{"n_head": 4, "n_kv_head": 1, "norm_eps": 1e-05, "lr": 0.00406}
Below are experts of layer 11 (counted from 0) of a mixture-of-experts language model. Rows are named router (the router's row for the expert), gate (a neuron's input weights, with its number), up (a neuron's input weights, with its number) and show model dimensions 0-127. Each number is 50 + 15 x the weight over its row's rms, rounded and kept within 0 to 99.
After each expert's rows: "comes after" lists some tokens at least twice as common just before its tokens as in all text; "mostly gets" lists some tokens that are sent to it at least half of the time. This comes from a sample of Wikipedia text that the model never trained on. Tokens count by the router's weight.

# expert 7
router:46 52 59 46 40 55 55 64 41 47 53 54 64 58 63 46 45 63 43 43 34 25 70 34 21 31 36 49 36 30 54 00 63 53 53 39 46 58 39 09 42 61 29 54 51 73 52 53 46 65 53 25 71 72 34 71 38 53 50 36 71 53 35 25 57 42 78 35 33 44 31 56 39 86 77 68 58 56 73 47 48 36 40 41 52 55 54 25 52 51 62 52 73 51 66 34 52 48 53 27 36 38 58 78 33 78 45 34 63 63 58 38 21 47 41 33 51 74 54 65 54 48 48 49 57 66 58 43
gate0:55 54 44 45 66 30 64 41 31 62 61 61 52 54 78 57 59 55 60 69 69 31 26 49 73 21 44 68 41 41 58 81 48 32 83 48 68 47 41 42 51 55 36 61 63 60 69 82 49 41 36 41 41 45 73 42 55 67 31 61 45 37 57 49 46 49 53 51 22 51 47 30 16 48 79 55 59 43 45 24 49 48 62 99 45 50 62 50 52 24 46 39 50 40 31 43 70 63 38 47 52 47 42 63 25 68 50 57 22 57 51 69 58 67 60 57 62 52 72 54 71 33 73 61 61 72 72 39
up0:52 55 51 32 48 49 56 31 49 46 37 40 34 64 45 99 55 59 61 63 42 50 27 61 63 39 48 79 52 49 82 51 46 34 54 40 62 48 51 41 45 45 29 38 55 57 47 71 64 34 47 22 51 41 60 32 54 56 18 45 49 51 59 52 49 43 60 76 63 43 55 35 46 50 78 50 63 51 32 44 54 62 72 83 82 41 58 34 76 13 52 64 66 47 68 65 51 69 73 48 93 46 41 46 37 72 74 49 52 61 54 58 31 57 57 49 48 45 47 51 67 24 34 59 49 70 77 51
comes after: "\n", "==", " =", ")", " ==", "==="
mostly gets: ").", " ==", "\n", "---|---|---|---|", "Species", " Born"

# expert 9
router:53 42 71 52 44 52 79 53 41 44 60 57 48 47 77 34 72 47 36 62 48 28 43 35 31 23 50 77 36 26 42 48 56 51 48 57 43 57 24 37 51 70 41 85 57 55 42 65 51 65 48 30 45 75 40 57 32 45 36 47 42 68 59 45 72 52 59 25 38 42 49 42 44 83 44 91 31 28 65 56 33 41 61 54 25 94 49 26 34 39 51 31 60 44 57 36 66 37 71 27 40 27 61 56 46 57 40 52 46 70 61 40 29 55 47 35 59 66 65 54 60 37 47 67 56 71 76 39
gate0:53 38 54 41 51 66 34 40 51 34 47 40 67 53 49 45 18 32 26 23 74 27 54 40 71 26 57 63 62 45 61 47 29 74 74 68 38 62 48 44 44 64 13 44 14 53 64 61 67 64 34 50 48 54 68 38 49 53 64 71 58 48 71 45 44 34 36 49 52 85 56 56 36 61 43 37 38 71 63 09 35 32 37 65 28 44 43 27 61 24 60 37 78 22 24 46 46 53 48 73 65 38 40 42 54 35 46 47 50 57 62 66 46 56 32 64 34 59 52 65 35 28 48 51 61 57 46 40
up0:63 33 48 67 71 37 37 82 44 38 62 38 38 25 21 42 34 51 41 67 34 51 43 51 62 42 65 59 59 43 39 44 61 34 58 47 59 65 46 63 49 52 61 79 46 68 60 70 32 61 53 57 50 68 75 49 40 71 42 76 37 61 56 74 52 51 36 21 68 53 44 54 41 59 31 40 18 74 70 47 63 44 50 72 21 45 47 59 28 55 52 78 67 53 36 71 67 78 44 44 56 37 36 56 54 56 33 52 38 46 82 70 09 55 29 62 55 58 35 52 73 24 55 42 33 30 65 56
comes after: " of", " the", " in", "%", " and", " to"
mostly gets: " North", " South", " all", " per", " Democratic", " many"

# expert 20
router:27 44 66 68 49 42 53 60 56 59 65 37 51 49 57 33 56 34 31 49 33 44 48 44 37 54 38 52 46 46 48 42 66 67 79 34 36 60 37 21 41 86 34 81 61 72 56 44 60 84 34 31 43 77 55 53 53 60 57 51 60 50 58 51 57 42 48 35 45 61 52 44 26 70 75 64 47 37 37 58 30 31 64 42 61 62 70 32 46 28 44 41 70 46 38 42 70 54 47 31 50 30 51 78 25 77 41 25 70 88 59 40 41 52 61 43 54 79 87 55 50 68 63 61 66 66 63 40
gate0:02 30 36 72 45 49 47 69 60 40 81 57 37 64 59 32 45 53 46 60 64 51 46 55 66 56 78 62 74 39 46 61 36 58 40 56 67 18 29 34 40 46 42 56 49 79 56 42 22 65 67 61 60 68 48 52 75 29 38 47 45 43 61 69 57 42 46 56 55 46 57 39 26 74 38 50 60 57 53 63 86 19 52 61 28 87 31 36 49 42 42 62 53 66 56 57 25 32 71 72 65 47 54 52 54 33 56 40 45 66 42 55 81 57 44 66 55 38 54 72 48 48 62 66 38 50 65 70
up0:17 63 67 55 42 45 33 56 65 17 62 38 41 62 50 40 36 48 31 68 56 48 51 28 71 57 60 40 42 45 50 54 41 57 41 76 48 53 70 22 69 33 42 82 41 27 53 36 46 75 58 68 63 62 63 51 55 62 63 56 65 68 55 26 75 46 51 56 50 61 62 60 59 73 68 51 69 67 40 49 69 40 49 53 78 47 83 51 44 37 48 68 63 99 56 60 32 70 45 58 55 41 62 42 61 45 51 57 34 40 51 45 64 40 48 41 82 39 58 81 67 27 53 59 46 43 70 70
comes after: "\n", ".", "===", "==", " so", ")"
mostly gets: " ex", " pro", " con", " during", "After", " Ex"

# expert 21
router:37 49 77 37 53 56 66 55 63 46 39 68 55 50 50 43 63 48 26 73 53 11 51 57 56 27 46 24 55 38 45 31 43 69 62 53 53 59 39 23 40 76 63 54 49 66 59 52 73 56 50 41 73 64 58 90 49 26 69 42 18 55 46 49 60 19 76 36 34 54 37 42 48 75 56 60 16 41 66 42 33 47 56 47 58 64 36 34 48 43 56 60 63 43 72 58 59 43 60 35 39 36 27 62 39 57 48 31 58 63 42 33 50 45 29 27 59 61 71 54 57 69 81 61 53 56 84 29
gate0:44 25 55 36 53 65 67 39 54 22 40 66 54 63 51 55 37 66 35 42 57 63 60 28 58 32 50 40 47 62 67 43 17 58 58 33 35 54 51 55 63 76 35 53 15 38 50 78 45 45 50 70 62 52 73 49 72 50 53 47 38 53 47 36 51 46 44 51 41 44 42 76 77 44 41 64 81 51 55 40 48 30 54 55 39 50 46 33 48 66 41 39 20 70 47 11 36 79 41 60 50 62 59 49 49 35 38 19 41 72 63 60 52 37 72 57 43 47 71 44 82 61 77 41 85 77 72 58
up0:59 37 69 38 47 66 80 56 58 41 39 54 55 62 51 52 31 55 37 59 57 47 66 38 54 38 55 56 91 49 39 52 37 65 88 71 37 54 78 15 48 51 60 40 23 30 34 78 38 35 43 62 47 37 59 48 55 54 64 40 45 35 38 44 70 09 35 63 37 50 35 63 22 25 64 40 28 35 44 50 45 55 65 51 34 41 52 66 68 45 51 55 67 62 61 54 51 63 11 20 69 67 56 63 51 44 32 55 56 32 52 51 62 44 38 50 49 35 39 43 63 73 45 54 65 71 43 14
comes after: ".", " ", " (", " 19", ":", " (19"
mostly gets: " 30", " (1", " 27", " 18", " 17", " 14"

# expert 16
router:19 25 71 52 46 35 48 53 75 53 44 60 55 63 76 43 53 55 27 65 54 51 64 26 32 23 36 46 53 23 19 38 42 55 64 55 54 47 40 30 37 44 39 62 26 50 65 58 42 60 57 52 56 81 37 64 31 53 52 28 51 56 57 45 45 44 70 45 45 35 49 47 58 61 64 72 32 55 76 50 39 32 23 52 55 85 28 32 47 46 58 43 53 56 59 49 53 37 47 47 37 45 37 88 50 40 62 28 68 72 62 25 30 44 19 46 90 71 53 62 38 46 62 61 55 77 63 40
gate0:36 35 52 49 60 63 45 66 48 26 65 53 46 33 53 35 18 29 52 57 27 47 42 57 49 43 15 64 56 44 59 16 53 36 41 23 44 81 41 68 65 64 86 37 36 78 79 58 58 49 75 41 51 61 61 58 47 24 47 61 45 53 43 69 63 47 51 27 51 33 28 45 70 29 52 35 48 43 58 74 65 46 35 39 43 65 39 39 53 27 55 55 60 47 44 39 49 36 47 63 38 52 65 33 50 59 61 78 58 65 39 54 29 66 62 63 73 62 34 60 27 32 66 58 29 63 29 80
up0:54 39 60 41 54 36 31 32 40 57 58 66 66 16 22 75 39 52 39 47 41 51 55 14 22 55 36 44 73 59 68 38 43 21 59 49 38 51 66 80 46 48 41 41 63 59 75 31 36 36 44 29 44 73 43 49 47 51 32 56 55 34 58 66 54 47 35 10 99 67 59 36 74 48 70 32 31 57 36 43 53 72 46 50 55 65 51 45 54 50 48 42 61 57 37 53 58 29 74 50 62 51 56 70 62 48 57 51 70 54 66 49 20 77 37 58 49 75 48 41 43 50 50 56 32 56 72 49
comes after: "\n", "-", ":", "==", " is", " P"
mostly gets: "Species", " Born", " main", " no", " Tra", " such"

# expert 31
router:31 46 73 70 37 37 53 62 50 42 53 62 56 47 73 52 23 55 27 63 48 26 58 43 42 33 37 57 38 11 61 24 47 55 40 53 39 65 38 40 33 55 47 49 50 57 52 43 62 68 57 23 74 72 44 83 47 54 51 58 47 56 28 53 53 30 63 32 49 44 44 26 36 97 43 60 34 47 80 59 49 60 45 44 51 65 66 16 55 45 73 47 77 43 43 62 52 37 45 59 41 34 42 60 10 56 42 42 45 62 66 27 47 45 35 34 44 67 58 62 45 43 45 70 57 63 91 46
gate0:51 33 80 40 52 46 54 55 52 35 87 42 70 49 54 46 37 53 54 72 68 54 70 54 56 51 46 52 53 49 33 73 52 65 71 53 63 52 39 58 70 70 75 71 50 49 23 56 88 26 29 39 31 39 29 59 59 41 65 50 53 19 28 38 32 41 70 50 54 36 62 66 47 64 55 73 24 62 63 64 34 66 66 41 40 73 69 26 68 44 38 70 61 33 35 60 61 62 44 57 49 59 33 29 42 61 78 59 73 42 37 67 44 64 22 42 44 41 76 43 52 53 76 56 54 41 46 30
up0:53 37 66 57 56 22 37 48 41 39 37 13 32 67 62 56 31 65 43 68 87 41 69 49 39 51 34 71 35 30 53 49 51 61 70 53 39 40 35 71 71 62 59 59 71 59 40 49 45 55 46 39 52 56 27 62 59 50 64 37 51 37 40 55 38 50 40 60 66 72 68 39 60 37 42 59 50 69 60 59 54 46 71 67 52 69 71 41 51 51 35 72 33 22 52 45 35 42 52 77 49 50 71 15 32 49 48 35 61 50 53 52 66 98 08 46 62 30 42 55 13 44 52 34 59 50 55 52
comes after: " |", "\n", "|", ";", " 1", " 0"
mostly gets: "|---|---|", " 0", "–0", "%", " League", " Cup"

# expert 5
router:35 14 57 53 43 60 65 56 52 40 52 67 49 41 92 49 49 48 43 54 48 32 54 41 40 46 36 51 39 24 31 35 62 47 63 44 54 84 25 17 35 68 59 68 53 51 52 53 49 73 36 42 52 71 50 57 28 46 59 55 25 54 40 77 78 47 63 39 47 41 33 54 63 44 54 67 40 39 56 69 46 58 63 62 54 88 85 30 44 52 65 50 39 33 72 54 59 45 73 38 37 32 37 56 37 65 37 24 60 73 37 51 34 47 52 55 86 68 57 57 28 43 52 56 81 70 50 37
gate0:75 53 66 63 33 57 70 53 52 32 58 25 38 29 64 63 49 49 63 88 54 69 43 55 45 49 50 56 40 35 71 51 77 65 25 50 39 43 44 41 58 30 76 74 73 59 74 55 66 54 57 54 53 52 25 47 81 63 41 66 70 55 54 55 40 52 42 59 59 50 51 63 44 55 36 80 57 32 63 49 62 60 84 45 48 63 60 49 54 33 45 55 41 49 71 70 75 22 48 41 77 53 18 32 36 38 74 47 46 39 69 56 54 51 64 44 21 50 35 44 51 82 61 68 47 81 39 65
up0:50 20 51 65 61 34 47 53 57 55 44 50 46 54 34 59 30 24 35 99 91 60 51 76 62 58 54 65 45 53 57 45 87 68 44 38 45 36 50 42 77 45 65 56 52 76 69 44 44 55 56 53 56 62 33 64 72 31 32 23 46 38 51 53 49 44 39 67 72 33 50 37 57 69 49 71 51 53 26 36 76 60 42 47 42 63 43 62 31 53 45 46 54 30 49 53 63 38 84 73 51 72 37 59 45 47 67 68 57 45 52 59 40 42 58 72 53 89 57 26 38 45 71 50 36 64 34 38
comes after: " ", " the", " S", " E", " a", " G"
mostly gets: " re", " Li", " Ju", " Du", " Le", " Ad"

# expert 27
router:43 11 76 52 52 62 46 51 83 46 47 66 67 65 69 41 55 35 40 68 36 33 51 50 40 52 36 57 33 26 44 28 41 58 68 64 29 53 53 36 43 59 33 45 43 41 51 68 65 85 43 26 65 85 59 48 58 49 60 43 67 85 52 31 45 35 49 53 54 31 43 23 42 78 41 51 24 40 52 70 51 60 51 51 50 58 57 47 29 17 70 44 61 54 66 19 49 36 43 33 38 26 28 55 43 54 60 49 33 50 53 16 24 51 34 34 43 65 54 60 44 57 38 54 74 54 66 53
gate0:84 34 56 38 33 59 48 59 35 35 45 51 28 13 75 64 55 51 34 21 53 71 42 20 42 61 56 27 21 51 64 48 20 50 53 49 38 60 38 46 58 58 21 39 58 34 40 60 38 52 61 29 52 54 54 44 50 72 39 54 32 75 61 45 34 45 55 34 44 53 86 28 71 56 45 44 20 38 36 70 50 42 74 35 54 68 27 61 60 39 50 42 66 51 43 62 44 21 27 63 41 60 64 31 23 49 33 51 40 63 39 47 41 48 67 29 56 29 40 54 45 57 15 64 45 48 63 51
up0:79 69 52 48 67 56 44 45 55 66 24 58 36 60 68 57 24 48 42 59 19 68 46 30 48 31 60 58 38 15 31 37 46 46 59 76 42 40 47 60 79 69 38 72 58 50 52 36 17 52 37 62 33 57 45 56 64 41 59 28 42 54 66 33 47 56 46 54 45 42 49 52 58 59 60 58 45 30 37 34 38 71 57 62 43 60 63 35 53 64 42 00 72 86 46 42 39 43 64 52 38 40 41 44 48 56 47 49 43 66 27 11 44 47 41 55 46 48 48 53 34 60 18 76 41 48 33 77
comes after: "\n", " |", " It", " it", " has", " which"
mostly gets: " was", " are", " has", " had", " been", " not"

# expert 13
router:35 55 53 54 16 52 70 59 65 57 59 54 57 36 68 62 44 30 45 70 41 47 41 41 44 23 47 56 65 42 31 19 48 55 64 65 47 62 33 35 44 54 64 68 59 79 60 49 47 57 27 38 75 60 39 80 52 93 43 41 24 57 45 67 51 50 53 23 26 52 45 42 39 60 62 61 37 28 60 53 48 31 55 36 43 69 58 40 38 42 76 48 40 59 74 60 64 34 42 31 28 36 36 65 22 43 33 33 59 56 78 24 38 55 39 45 76 72 61 65 41 51 64 43 51 66 79 36
gate0:46 43 18 64 45 74 35 53 47 38 78 53 48 40 29 21 64 66 78 69 63 31 38 49 59 55 54 44 38 42 28 41 49 52 36 57 55 83 35 44 37 34 44 61 50 41 47 59 44 55 35 70 78 44 32 50 37 48 50 50 24 54 67 61 84 46 48 73 47 46 50 78 71 54 34 53 62 26 63 67 84 56 69 39 53 28 61 60 50 67 41 48 27 69 40 51 47 21 57 44 53 55 23 27 32 76 79 49 48 49 54 63 43 49 79 33 38 59 62 62 33 22 38 48 63 53 40 49
up0:31 51 36 73 27 37 54 53 50 62 55 56 50 55 82 58 52 81 65 68 35 28 53 49 26 19 30 64 47 37 52 25 48 36 48 53 66 61 31 52 54 50 51 24 36 60 59 84 64 49 58 72 55 45 30 60 34 72 65 65 43 49 54 24 64 37 33 71 44 49 47 71 60 63 51 68 39 33 56 48 44 40 54 47 30 54 74 44 71 55 16 44 38 53 95 71 49 50 31 18 82 53 39 35 37 54 59 50 47 37 43 41 41 63 22 46 50 36 57 35 48 32 69 51 53 51 30 53
comes after: " |", " (", " N", "S", "C", " \""
mostly gets: "T", "O", "R", "B", "I", " U"

# expert 12
router:48 31 66 66 44 35 55 56 33 37 50 62 43 42 49 36 59 47 31 45 60 28 41 34 52 45 34 71 36 19 46 30 55 60 54 56 43 65 47 37 17 75 42 60 44 67 58 42 60 90 48 44 50 68 38 84 34 35 50 43 24 58 46 48 67 43 68 38 35 33 22 25 34 62 74 79 29 33 81 57 54 48 49 38 58 73 46 34 35 50 66 63 75 36 51 53 48 45 55 67 52 43 32 45 24 45 40 49 49 75 49 52 58 57 41 24 52 77 69 51 27 67 49 61 53 70 82 45
gate0:41 61 50 37 36 97 57 64 52 58 28 48 62 56 44 48 44 35 66 77 36 43 62 44 47 42 44 31 46 50 58 45 46 38 66 60 47 50 56 71 78 34 62 41 44 43 30 60 48 60 53 71 53 61 20 48 65 56 67 58 60 73 54 18 41 48 52 55 41 83 45 47 67 45 72 63 53 55 76 14 44 63 26 38 50 22 60 53 35 36 71 37 78 51 66 40 54 36 46 55 22 51 29 67 67 47 44 57 47 34 76 59 29 61 35 48 60 67 35 72 34 61 18 34 38 37 71 65
up0:49 74 62 51 33 71 42 83 52 55 35 51 65 49 58 62 36 47 34 29 10 51 35 62 50 61 42 51 31 61 59 45 66 62 77 62 66 64 18 34 37 43 41 49 52 51 55 39 51 42 58 81 57 66 44 41 45 13 46 61 48 38 61 45 46 64 30 68 57 59 36 54 51 49 66 56 57 41 28 43 12 68 41 24 39 35 55 35 40 43 66 54 47 45 31 17 70 86 49 29 34 57 36 18 61 47 32 47 39 68 60 51 21 59 24 52 62 64 67 59 67 32 47 63 46 47 57 44
comes after: " |", ";", " 0", "|", "–", " /"
mostly gets: "–0", " League", " (1", "–2", " Cup", " football"

# expert 30
router:34 45 63 68 57 49 61 56 56 56 53 60 50 51 50 55 60 53 39 73 39 54 65 20 42 45 44 37 38 23 34 48 80 44 48 49 48 62 32 08 41 61 54 75 18 46 48 75 62 71 23 26 40 78 50 63 33 56 66 40 27 38 38 69 62 37 61 21 52 29 31 46 46 50 45 56 25 57 58 52 52 54 63 62 50 76 79 37 28 28 51 38 48 52 82 52 56 38 57 47 33 43 18 39 55 55 34 43 60 53 47 41 23 50 40 35 51 65 57 58 46 76 31 57 72 80 65 33
gate0:25 34 73 40 42 78 43 45 33 32 14 77 62 63 52 65 45 61 16 62 73 54 43 55 60 45 47 55 73 36 51 32 56 58 43 44 44 52 22 39 36 72 59 62 53 72 58 34 29 34 46 40 38 34 65 73 67 38 71 32 40 57 44 45 69 37 55 22 38 26 32 64 57 45 51 73 59 33 54 26 37 43 52 69 61 81 46 25 32 56 56 32 45 38 56 67 35 35 46 57 63 74 33 47 42 42 37 17 62 65 36 65 68 48 37 56 66 65 75 57 57 61 41 67 47 51 49 39
up0:41 22 59 55 50 38 33 61 54 36 29 70 45 34 46 51 58 26 26 43 79 83 30 29 51 54 35 56 65 67 81 36 49 21 53 45 47 47 40 62 69 45 42 62 22 56 67 36 48 38 58 46 31 47 52 51 50 66 29 35 59 49 36 60 45 44 65 33 29 64 62 29 42 65 45 60 45 61 60 26 73 60 10 63 33 47 26 64 37 23 33 51 63 35 49 44 41 45 52 64 26 67 19 46 47 67 49 49 67 68 69 47 42 58 77 32 47 59 61 49 50 76 34 61 65 70 32 45
comes after: " ", " d", " F", " f", " C", " b"
mostly gets: " se", " do", " lo", " bo", " an", " fa"

# expert 28
router:54 61 62 83 60 42 83 29 71 36 88 48 63 61 45 43 47 61 55 54 45 28 53 32 38 34 38 51 63 52 25 38 46 52 83 33 64 70 35 35 54 59 39 50 52 61 58 44 50 48 37 40 56 86 44 43 45 65 61 33 45 61 43 67 56 37 68 45 45 33 28 29 48 59 63 60 51 11 55 71 51 52 59 44 49 31 58 45 30 46 62 30 58 45 72 45 70 54 68 22 47 40 23 60 39 74 42 32 50 64 21 47 54 52 46 45 80 51 82 57 47 67 42 74 55 65 82 48
gate0:48 01 74 33 47 69 59 60 26 63 46 60 59 49 54 66 44 59 43 27 62 51 53 26 62 45 58 74 50 41 29 32 54 73 31 47 33 61 54 34 51 50 52 31 32 38 48 55 61 41 72 37 46 51 60 23 46 33 26 75 30 72 28 40 31 50 70 27 20 51 29 65 66 57 43 31 24 48 34 59 38 53 49 45 51 63 59 45 24 57 65 77 35 49 63 60 32 56 81 29 43 66 30 66 71 76 37 41 40 57 44 49 60 41 62 64 56 48 63 67 66 39 58 36 53 56 64 58
up0:59 53 70 37 66 51 59 43 52 93 53 49 50 54 51 55 47 76 55 42 31 47 75 33 66 68 67 62 43 36 39 47 30 50 20 56 54 38 35 39 26 61 42 57 52 57 55 32 57 45 26 70 53 40 51 62 40 67 29 82 73 51 40 59 41 32 68 35 24 49 68 68 61 32 54 36 39 43 74 60 23 43 50 38 48 73 51 23 42 58 56 39 25 40 63 72 05 29 46 46 62 75 44 33 56 72 32 55 35 38 43 51 83 41 36 41 40 39 60 68 51 26 60 52 59 49 65 46
comes after: " ", " S", "n", " st", " re", "\""
mostly gets: " \"", " re", " Art", " It", "[", " research"

# expert 22
router:25 36 81 62 37 25 60 68 57 35 32 66 50 55 71 56 38 48 29 64 44 35 61 45 34 37 49 56 63 29 59 19 48 57 51 42 52 52 49 30 51 66 24 51 41 39 38 47 65 69 54 22 75 66 55 90 48 55 50 63 60 68 42 60 52 45 67 38 54 23 15 43 36 77 49 64 18 30 87 39 50 45 50 46 44 64 60 44 58 15 70 29 60 47 39 63 61 52 36 61 45 34 52 77 24 60 53 41 53 58 52 25 54 52 34 45 54 69 43 70 56 66 48 45 54 57 64 37
gate0:28 51 59 25 90 48 56 43 29 26 69 81 34 45 61 43 83 36 58 43 78 54 76 35 69 45 42 38 42 45 60 56 69 70 44 59 41 77 43 40 51 12 71 32 40 41 47 54 49 32 55 47 68 52 55 72 44 16 54 46 36 57 29 53 62 38 32 45 73 60 54 53 42 50 54 69 59 47 56 40 61 54 24 34 64 47 38 37 61 47 66 62 57 42 49 13 38 53 39 80 66 75 44 53 65 16 53 53 39 46 54 35 38 39 39 38 37 69 55 49 35 42 47 53 75 53 71 52
up0:18 37 85 40 39 34 53 38 50 49 62 17 42 48 40 34 69 46 46 55 47 51 59 57 43 40 26 66 72 48 72 56 47 70 47 55 11 44 36 53 57 56 81 45 61 37 26 51 39 36 45 44 60 56 57 52 52 23 80 60 59 08 65 28 61 63 64 60 66 76 69 48 39 48 50 76 48 63 33 34 36 60 56 35 76 61 41 43 65 36 49 60 40 50 33 45 74 55 58 61 54 41 46 50 62 42 56 59 67 28 69 32 35 67 36 49 55 27 52 78 20 70 67 46 57 61 35 60
comes after: " |", "|", "\n", ")", " 1", ";"
mostly gets: " qu", " Qu", "---|---|---|---|", "|---|---|", " Total", "|"